From a checkpoint of a small mixture-of-experts model trained on Wikipedia: 8 layers, 96 SwiGLU neurons an expert.
Below are experts of layer 5 (counted from 0) of a mixture-of-experts language model. Rows are named router (the router's row for the expert), down (a neuron's output weights, with its number) and show model dimensions 240-279. Each number is 50 + 12 x the weight over its row's rms, rounded and kept within 0 to 99.
Before each expert's rows: a language model's description of what the expert responds to. This comes from a sample of Wikipedia text that the model never trained on.

# expert 30
Description: Years and section headings. Year pieces like 201, 202, 199 and their final digits in dates, plus section headings like Background, Plot, Personal, Scientific classification.
router:32 45 46 48 40 30 63 40 39 54 32 49 34 36 38 31 64 55 51 46 56 33 50 30 77 45 34 42 41 59 45 53 47 71 44 27 38 57 48 44
down0:43 42 46 48 19 49 60 64 41 48 83 36 31 56 56 50 74 45 58 40 28 54 60 56 50 37 52 50 35 63 55 48 47 31 33 41 51 60 48 35
down1:50 44 40 44 36 74 40 50 39 41 55 44 42 82 41 69 23 38 54 57 47 55 77 62 78 46 51 41 73 62 39 57 48 59 59 48 33 34 58 65
down2:44 39 42 51 34 60 26 42 45 37 51 42 62 35 35 43 45 39 53 64 42 51 34 53 38 59 30 54 47 48 67 52 70 33 54 40 48 52 50 40

# expert 37
Description: Heading ends, parentheses. Closing equals signs of section headings with line breaks, plus parentheses and commas after names in lists and birth details.
router:52 71 41 32 63 37 63 47 76 42 67 34 57 42 62 58 46 59 43 56 57 60 59 59 56 24 48 36 68 52 41 63 34 33 59 43 49 73 39 55
down0:64 44 31 35 59 63 57 24 61 59 55 50 51 46 65 58 38 39 57 47 24 55 39 30 47 60 49 65 17 20 44 22 67 46 37 48 57 27 48 67
down1:56 43 36 39 42 47 62 43 43 43 33 58 50 37 46 54 54 49 44 72 45 38 52 37 57 61 46 58 55 56 53 37 64 63 51 53 59 50 39 48
down2:56 52 57 51 35 54 58 73 56 62 71 49 42 50 61 51 48 67 43 35 42 53 42 64 52 54 60 40 46 60 48 48 45 45 51 43 49 32 38 29

# expert 9
Description: Action verbs and stems. Action verbs and verb-ending pieces, often after to, and, not, also, such as make, provide, rebuild, tossing, drawing.
router:66 64 47 44 60 38 42 59 54 57 36 53 49 44 57 41 65 38 52 67 46 44 43 70 52 48 28 43 39 61 51 51 53 65 46 60 63 52 62 68
down0:75 73 50 06 32 66 45 55 37 30 69 58 45 38 13 31 41 36 53 57 57 51 59 74 43 44 36 48 33 38 66 63 52 67 52 57 24 66 49 72
down1:52 45 40 54 45 42 63 58 32 28 40 48 55 51 29 14 51 31 67 59 55 49 76 42 41 59 47 56 47 48 49 62 32 38 52 33 26 48 68 48
down2:62 41 30 57 55 36 78 50 59 45 66 38 46 51 45 24 48 53 85 58 40 58 46 49 52 45 59 42 58 32 69 33 44 44 50 54 54 56 52 48

# expert 47
Description: Table cell separators. Pipe characters and semicolons separating cells in wiki tables and chart lists, including —; and ); in discography rows.
router:65 47 50 42 42 47 67 50 40 47 65 47 44 51 31 61 43 32 34 59 53 37 45 69 54 25 50 55 63 40 52 56 55 44 50 69 42 59 34 45
down0:47 50 65 45 75 49 54 39 60 49 65 33 44 45 56 75 44 52 68 43 60 50 29 32 57 53 33 51 53 46 36 42 47 56 50 55 71 29 57 38
down1:40 47 58 43 39 22 47 35 53 59 56 57 43 53 42 46 43 76 37 60 72 41 36 44 56 57 33 65 49 63 52 68 29 51 51 55 49 48 47 44
down2:63 49 51 43 53 32 68 57 48 46 44 54 42 49 50 36 48 61 45 63 46 64 47 41 36 49 35 70 41 54 45 35 68 53 22 58 35 71 58 19

# expert 8
Description: Mid-word name fragments. Short word pieces inside rare proper names and technical words, like Port-og-ruaro, Desc-end-ants, Arg-ost-emma, usually right after a first piece.
router:41 52 58 57 43 49 43 47 56 62 67 75 27 71 29 43 57 75 68 40 48 31 80 81 35 46 41 37 57 73 39 62 53 50 44 54 55 40 41 48
down0:53 36 44 49 51 58 43 49 54 48 41 52 46 74 60 65 61 45 62 59 41 58 42 30 50 58 65 55 59 68 48 54 67 37 58 48 50 47 43 73
down1:62 45 54 66 50 44 63 45 55 55 44 23 62 63 68 63 48 57 42 61 81 52 32 58 50 50 41 51 68 51 57 48 41 69 53 40 25 73 55 31
down2:51 54 55 39 57 37 71 50 45 53 50 39 45 51 64 61 54 41 39 42 73 44 46 59 49 31 43 53 50 69 34 31 57 41 53 51 75 53 35 52

# expert 51
Description: Place and title prepositions. Of, in, at and direction words before place or see names, as in Bishop of Fife, museum in Kennesaw, North.
router:62 74 74 34 49 43 31 40 56 41 63 55 53 48 30 62 53 65 40 31 62 43 44 39 67 62 39 75 63 48 37 35 48 64 69 57 71 60 66 50
down0:58 72 39 48 30 44 44 48 43 52 12 58 59 47 65 52 51 54 60 64 45 47 48 53 37 58 56 67 27 55 62 42 44 52 37 49 60 71 75 46
down1:65 47 30 35 39 40 55 36 63 77 50 34 54 46 77 46 67 53 58 58 59 41 37 40 34 51 63 69 46 49 34 51 39 32 62 55 42 53 76 57
down2:63 56 52 53 53 39 29 44 56 61 44 53 63 50 62 28 47 43 50 36 60 45 63 59 56 55 44 62 41 44 93 47 34 50 54 38 41 52 44 48

# expert 21
Description: Year final digits. Final digit or s of a year after its first three digits, as in 1884, 1990s, 2013, plus words like century, census.
router:17 26 29 46 60 72 44 38 54 38 41 32 50 31 51 52 46 43 42 52 41 21 72 30 71 41 23 44 38 60 65 56 58 43 36 31 52 56 51 29
down0:44 66 59 34 49 25 70 54 50 58 49 61 53 46 36 47 53 42 42 48 37 26 57 33 75 63 40 28 46 68 44 55 32 58 55 62 47 44 51 36
down1:37 44 48 59 50 73 39 34 52 27 48 31 52 73 46 60 60 51 38 47 69 58 55 28 50 73 57 42 62 64 54 57 46 32 58 61 40 47 43 42
down2:56 56 53 42 41 60 39 64 40 30 58 38 41 55 52 38 70 42 45 42 29 52 42 60 27 43 47 55 50 51 53 50 34 64 46 38 41 61 62 57

# expert 27
Description: Biography and taxonomy headers. Lead-in tokens in short biography and species articles: born in (born 1966), genus and species fields, author-year citations.
router:55 56 41 67 60 44 52 59 40 44 61 32 49 45 49 61 61 60 49 56 49 49 50 55 62 54 46 50 45 46 47 46 31 54 58 46 61 39 56 41
down0:55 45 84 53 52 52 61 44 44 62 35 68 48 29 40 57 72 51 51 32 26 57 52 37 30 43 70 43 43 48 61 44 18 43 66 65 66 77 57 45
down1:62 29 47 54 57 46 43 38 35 71 47 50 21 35 50 60 46 47 66 41 63 48 47 51 57 44 72 41 41 46 41 63 44 54 62 39 38 28 50 42
down2:41 22 43 52 65 54 40 52 38 46 32 31 35 36 35 60 55 63 68 54 61 50 66 41 47 55 63 33 52 43 69 49 57 66 48 43 38 43 56 60

# expert 25
Description: Capital initial letters. Single capital letters beginning proper names, acronyms and foreign words, as in K-uchai, U.S., KEN, WZUM, Piasecki.
router:58 66 43 45 40 55 49 39 54 44 69 47 55 76 51 55 65 53 42 48 68 45 37 57 38 28 47 40 60 59 70 50 38 52 50 62 22 38 59 56
down0:53 33 36 51 67 22 69 36 61 41 41 60 39 39 34 32 67 35 44 66 51 56 48 37 53 59 41 34 66 65 42 61 38 54 48 43 38 46 56 38
down1:42 61 68 40 37 36 34 33 73 58 42 70 57 55 55 79 41 67 49 41 41 42 60 28 62 42 64 39 50 68 44 43 54 32 62 49 41 29 58 61
down2:63 40 49 57 52 58 49 33 56 71 62 44 62 56 57 48 41 47 41 47 64 48 32 57 55 38 55 39 65 73 60 67 37 35 54 49 51 44 25 62

# expert 40
Description: Row ends, divider lines. Line breaks closing table rows and the |---|---| divider lines under headers, also newlines after list items, headings and chart-table header rows.
router:48 39 32 71 47 66 40 64 40 31 64 45 22 45 67 70 52 46 70 58 49 23 37 62 53 36 35 33 35 33 31 49 67 66 30 69 67 48 56 57
down0:25 39 34 52 67 52 30 57 29 71 62 65 41 55 62 68 28 62 32 32 62 68 71 59 49 45 33 48 34 44 50 55 46 32 58 55 52 41 75 43
down1:41 51 37 54 16 54 42 55 44 51 64 53 50 43 26 29 67 72 49 48 52 58 61 35 50 44 30 44 35 42 64 65 15 76 58 77 44 59 38 45
down2:29 47 42 40 37 50 52 76 33 22 55 63 50 55 51 51 52 47 60 42 56 45 45 45 70 64 40 43 47 52 49 73 49 43 55 67 55 48 45 41

# expert 33
Description: Country and position codes. Capital-letter abbreviations and their pieces in tables, such as country codes (ROU, ITA), football positions FW, MF, race circuits.
router:64 58 61 49 51 68 58 44 69 47 36 52 54 55 56 59 49 50 42 56 58 34 56 48 54 45 54 60 64 40 52 63 60 40 63 50 52 36 20 40
down0:46 54 45 63 65 55 44 42 38 52 47 49 27 42 51 47 57 81 43 69 18 63 51 61 61 54 66 61 47 52 60 67 66 70 68 59 60 40 25 38
down1:48 32 39 58 50 53 67 59 61 57 43 50 64 63 48 61 53 62 63 40 48 46 54 46 60 44 60 56 61 33 61 33 34 51 56 41 39 47 48 65
down2:54 60 56 40 26 46 41 47 54 64 48 40 37 36 53 66 46 51 58 48 53 46 52 57 47 62 56 22 40 54 40 38 31 79 44 69 44 31 60 56

# expert 58
Description: Name-initial pieces. First capital letter or syllable of proper names and taxon names at a line or entry start, such as Ph-yllium, C-ain, Met-rioxena.
router:63 63 45 48 49 67 56 44 28 68 38 59 47 42 59 42 51 53 35 40 49 52 44 29 29 47 50 48 40 48 37 60 53 41 55 73 48 58 63 50
down0:33 35 44 46 46 34 64 48 69 65 57 62 47 43 45 55 54 32 70 37 54 52 49 58 55 54 36 32 54 70 54 37 60 30 39 44 65 45 46 58
down1:37 40 28 70 66 41 43 38 62 62 35 39 52 59 65 49 56 45 64 65 35 31 42 34 54 52 52 38 52 48 75 43 50 54 56 54 58 61 47 51
down2:38 38 64 47 56 42 34 65 47 34 44 85 61 41 54 40 58 71 74 72 44 33 39 41 66 64 38 80 72 56 46 52 43 52 44 70 41 65 47 57

# expert 31
Description: Discourse connectives. Contrastive and sequencing adverbs and conjunctions in narrative prose, such as however, but, instead, eventually, rather, in addition, for example.
router:52 48 30 46 53 48 46 49 59 60 26 56 44 37 60 59 65 49 61 28 54 28 46 48 57 42 33 51 48 63 41 27 51 39 46 53 71 58 56 67
down0:58 39 51 52 45 29 53 44 66 39 42 32 59 46 58 38 65 35 64 57 40 35 40 33 56 46 33 56 71 54 81 56 55 41 27 51 45 40 55 62
down1:57 16 55 54 58 59 35 61 53 45 47 42 55 64 42 50 71 63 57 82 38 42 58 32 58 61 32 57 51 61 59 42 35 52 62 49 47 55 46 43
down2:44 41 53 51 39 34 52 60 49 49 58 57 38 45 41 42 65 45 66 46 58 36 35 36 60 56 30 46 57 46 81 52 46 51 35 66 69 74 45 57

# expert 39
Description: Mid-word letter pieces. Short letter pieces inside words or names right after the first consonants, such as cl-o-ister, pl-at-oon, Pit-c-airn.
router:49 55 41 62 55 77 39 36 39 49 57 52 59 36 59 35 34 70 51 65 62 69 44 84 46 64 52 46 70 52 50 57 63 50 41 56 50 54 28 43
down0:56 56 29 65 55 43 74 27 45 35 52 63 25 26 50 54 56 51 48 60 52 57 16 53 48 49 33 54 60 57 41 51 58 47 43 59 49 46 65 63
down1:62 60 55 68 77 62 56 14 52 55 54 36 26 45 59 58 57 57 24 18 56 46 40 46 39 59 51 57 48 39 45 47 49 20 55 58 49 41 65 41
down2:47 66 38 65 44 63 42 48 60 39 50 45 64 66 52 71 37 51 35 40 44 51 55 52 82 70 24 30 67 64 49 53 41 57 60 50 54 52 61 43

# expert 62
Description: Sports competitions and years. Competition words such as Cup, League, Championship, tournament, draft, and final digits of years before them, as in 2019 World Cup.
router:32 39 59 49 21 56 48 45 57 63 40 38 45 53 62 35 57 23 47 57 55 58 71 41 64 54 50 50 63 35 59 59 42 61 32 46 46 49 64 48
down0:75 42 44 17 59 68 40 58 52 67 35 41 42 54 43 56 37 28 43 33 59 39 75 49 46 34 33 36 59 47 54 52 77 40 31 60 71 66 32 39
down1:53 67 56 55 60 38 59 40 56 39 57 65 22 50 44 56 38 57 48 60 58 51 39 61 46 58 34 66 38 57 67 56 54 53 60 49 19 76 42 30
down2:48 50 53 54 22 68 39 43 56 35 50 36 68 56 58 45 55 35 59 78 53 52 66 55 45 50 41 58 53 54 55 49 38 88 47 37 68 46 42 34

# expert 49
Description: Copula and auxiliaries. Forms of be (is, was, were, been, being) and following words like located, used, still, in descriptive sentences.
router:47 70 44 50 76 33 20 22 36 42 27 44 45 45 52 48 62 63 35 44 37 53 47 66 59 57 73 44 57 66 72 37 46 68 38 45 38 57 58 48
down0:44 73 50 46 30 31 59 58 51 32 55 34 57 36 54 52 29 57 72 63 74 64 35 34 45 55 41 65 55 47 42 36 50 41 46 61 67 66 61 53
down1:45 38 56 51 51 31 51 45 47 42 58 26 45 63 49 32 46 52 65 48 50 57 64 76 51 39 50 67 40 41 48 42 56 41 46 48 64 43 61 48
down2:64 37 46 73 54 65 55 30 56 35 58 37 51 63 47 51 53 67 56 52 63 42 54 56 50 51 53 44 61 56 34 60 52 44 55 47 38 44 37 62

# expert 4
Description: Scientific word fragments. Middle pieces of technical and scientific words, especially chemistry and biology terms, such as epit-hel-ial, cholester-ol, d-io-xide.
router:31 48 62 49 92 57 24 48 28 42 46 67 42 57 52 44 51 63 61 52 78 51 62 51 58 62 67 48 50 44 56 61 35 65 33 61 55 67 41 48
down0:49 32 55 61 60 50 54 42 48 52 43 65 62 49 48 71 40 61 72 64 35 58 56 64 48 44 67 52 53 51 67 48 58 52 28 40 37 50 42 55
down1:47 70 54 60 33 56 41 34 53 43 42 48 39 28 59 59 57 45 54 88 54 51 28 26 58 62 56 48 73 71 57 51 60 54 47 51 38 54 39 41
down2:48 56 56 38 61 39 59 47 41 48 46 48 55 56 45 49 43 51 40 60 58 64 52 41 48 50 69 39 43 34 33 76 59 50 40 53 53 51 61 38

# expert 50
Description: Commas in lists. Commas, plus ), and ", between list items, clauses or appositives, e.g. lemon, peach; Belize in early May, and.
router:63 59 54 40 40 49 70 35 55 66 31 53 51 39 42 52 39 60 48 42 44 49 67 73 49 60 46 34 67 50 16 54 41 44 33 37 52 50 39 54
down0:19 63 47 50 60 60 55 55 55 45 69 58 64 42 67 51 25 49 45 57 52 17 62 75 46 45 55 48 35 41 48 43 46 48 52 58 57 29 62 36
down1:70 62 61 57 35 53 51 23 58 48 55 51 39 34 73 44 25 63 49 49 41 49 29 37 53 36 57 59 46 48 49 49 57 51 61 73 67 46 56 21
down2:46 49 68 82 63 49 25 74 49 36 52 42 47 66 55 95 49 46 41 47 50 40 51 44 60 54 35 47 40 64 72 56 52 65 65 41 42 64 31 57